Experts of a small language model.
Size: vocabulary 8192, 92.4M parameters.
Training: a variant of Adam for the experts, 821M tokens, 8824 steps.
Below are experts of layer 4 (counted from 0) of a mixture-of-experts language model. Rows are named router (the router's row for the expert), gate (a neuron's input weights, with its number), up (a neuron's input weights, with its number) and show model dimensions 64-127. Each number is 500 + 40 x the weight over its row's rms, rounded and kept within 0 to 999. Numbers have three digits each.
After each expert's rows: "comes after" lists some tokens at least twice as common just before its tokens as in all text; "gets" lists some tokens that make up at least twice as much of what it gets as of all text. This comes from a sample of Wikipedia text that the model never trained on. Tokens count by the router's weight.

# expert 67
router:536543488419546510419528498481487489471538464530466519480490519478524419492486507459578420517503548476530515468510513556513519491492517511513524502529556521509463556511537450483543476445503545
gate0:548446527499478550432502501460530494516586484547502506525548517483499473454502500482449507505523460542414491501474491522495529509467423477534459486424480520545411476615488506517543430584487493
up0:499493515517470500476596531469531509518571463520496502488481481496567510470499460509431455497551499479357436445480467500489505496498454503513526336497458502522480517579501486582495458500515526
comes after: " ", "10", "12", "11", "00", "15"
gets: "0", "5", " |\n", "4", "9", "3"

# expert 109
router:506524505456508489453547485507483488517519460505521491492486475473485469483473547484622488483505440521539499482462536492548470489486469484502487539489542493467466539522476468515498541462479526
gate0:473472502562618501444438493564513500534500452522609507609513491497489499490517389498500461496474540504534475522422490496497465499464540569505431509444493513484394522516476470484464448501578530
up0:483500482568496586463441501568555507511507482500523536576523511523518533500561456496571513471473603521512496498469479494501454503456502572489341531441490500471465499516456533491445440512522493
comes after: ".", ",", ".\n\n", " that", " and", "==\n"
gets: " The", " the", "The", " A", "'s", " a"

# expert 69
router:520516550507529519446526506462469507443515543493521464502473462489487453496466521397545494500525492511489456538507519514523489491524498488508504489488532479477510482528558521454457483490500557
gate0:519473532505543491451477493545537527540497545599500499501458528467474518615497478466483544598508412545501534526494508520513472498500563524469480498481500469499458501501609507488505498463538458
up0:518511514435496503497425538452488407471573445497490504457505504583494504470507404489508450444458427509484502455471522447411496507488501456535578522479524600488499497576480487550470539507499542
comes after: " ", " September", " April", " January", " November", " July"
gets: " ", "20", "19", " (", ",", " /"

# expert 44
router:499503493474482534409551482442513490464565476479547437486486533504474538563499491442491479494504532498429462433476477504563530452533490546503494489509500514578461524489525540512486514457536563
gate0:466539496498478526453542471479476441523445497574400500486506498537503502509556488460563526589424500507500545437458475492568413516500483509480499514494433549496454461596461495495501521509498464
up0:464492504498481513489537454377536474543516493506356400500469480640452495497505577520552520504493527461499500522494520503592486563457491499500500504438460537478513491525503490524424410474510568
comes after: ",", " in", ":", " In", "In", "born"
gets: " ", "–", "===", " more", " Date", "it"

# expert 26
router:517506452519514456501567505495480557456542447511628446497513522466457495476476500524527501418504424487533455493472522521521525454526361483537447475482492552474462634505554469473534466483527524
gate0:471527494499550438499490423502515508491510403467406500555526485596505540472552496532497514534526614550495517516501624495492506451504528449500459476498507518481457501523467494552409504506447510
up0:490514473424500487497498476506501533423512435378476501539491500509497433444543500510433504501500556520520455487538484481451565498493542552464508408513502465511554553539500435524407465531439502
comes after: ".", ",", " which", "|", " It", "age"
gets: " that", " was", " which", " this", " is", " This"

# expert 23
router:520520473476506472539549545485473507466558526509507500538457546477483514462492545527540541472483486487482516447549528510490461417552469513553469529546519500505462571503544448488496500482454550
gate0:496413549610412475463503531437483468498488386567497422510411448539460548514480492486505593553517500492506482491536454519507445450500486539497565501527534434462462460485633465529545497511430481
up0:451392503493538501498415486493462504455495484502422499511491504561465496493463555485503521520456574550503485501500471492456527484410444516508500500500492496542496507504574383399493519537508665
comes after: " during", " in", " of", "20", " after", " the"
gets: " the", " his", " a", " its", " their", "'s"

# expert 72
router:465521492410528486492575468522437483474488492437562483485483558463548549549517518485458470531551491458527443410444473528531504444553460537540502508482530507555428511467542477487496558459549514
gate0:468494452466511437504568511504585507499467533495498412530521430485493506623553517538536506485482486560468493515559459472463484556550521480536557582466440487529452524532495523493514501538501452
up0:533501547454481493530507503497501478505496464515420542488507484497496501459516510493500505507447498286522576495516531584454448475450466495449509458491471480514500511454459495516583491510492510
comes after: " ", "|", " |\n", "°N", ";", "^{"
gets: " ", "19", "|", "20", "10", "2"

# expert 66
router:479490487482506535524516520450488480505544497523544502479442572498539533449455467420498509525555469513536478440524528505534477491493486517548490468471541521532485495490556468464502474467461520
gate0:547546497505629504539487547453440494499504558497473497485444431537500490513563576477519505499480505495473445373539498501509491439488601502499499492507494493498504492506532469456501522450485500
up0:493502493498462476489506411539527506493522429516543491511560500427500509501452387523503490499501492493503545532420440503491503632541393490503500567541459505526501528510459503572500470511516534
comes after: " ", " (", "–", " −", "'\n", " $"
gets: "1", "2", "3", "4", "6", "5"

# expert 105
router:484501477483530439514540537511503494484535495515579501512426481454511499501503505437610485483452451495524507461488497487501444473508471508561514473515568535501475510516525494500482484433527494
gate0:426441462509475572489439500492553471422500386548525471444541415551475499524501451407552521442455536446599474473535490524500519483422504500512535546434475535445470493496500514500575504486521521
up0:466422499512441559501456531486514482517426473513520500298476502546504508476444511498507530504500538489546487482544592597504503500472463493591493507500549515453484498529533504436500511488497519
comes after: " of", " in", " from", " to", " with", " by"
gets: " the", " The", "The", " a", "the", " their"

# expert 79
router:459523509489518490510538501476531519478499585484542459483544545478498494440464502492567500467566479530453531496489524498554523476475488519539435469484536545530456488546471510452445502455479556
gate0:479494567510500447464504488499501499524543473414508436563487452559492555507475499466485636568491505469458493495506487513539504524571499451473509474494404533489451560468498498475467569555525494
up0:545491478483482399483532467498605500518476474510521475548435437493470496518450385529505531558476453485457429545471550517549516513536574456425493497588433557503472524458461500548448409490512563
comes after: " at", " the", " At", " January", " early", " August"
gets: " by", " after", " of", " the", " ", " before"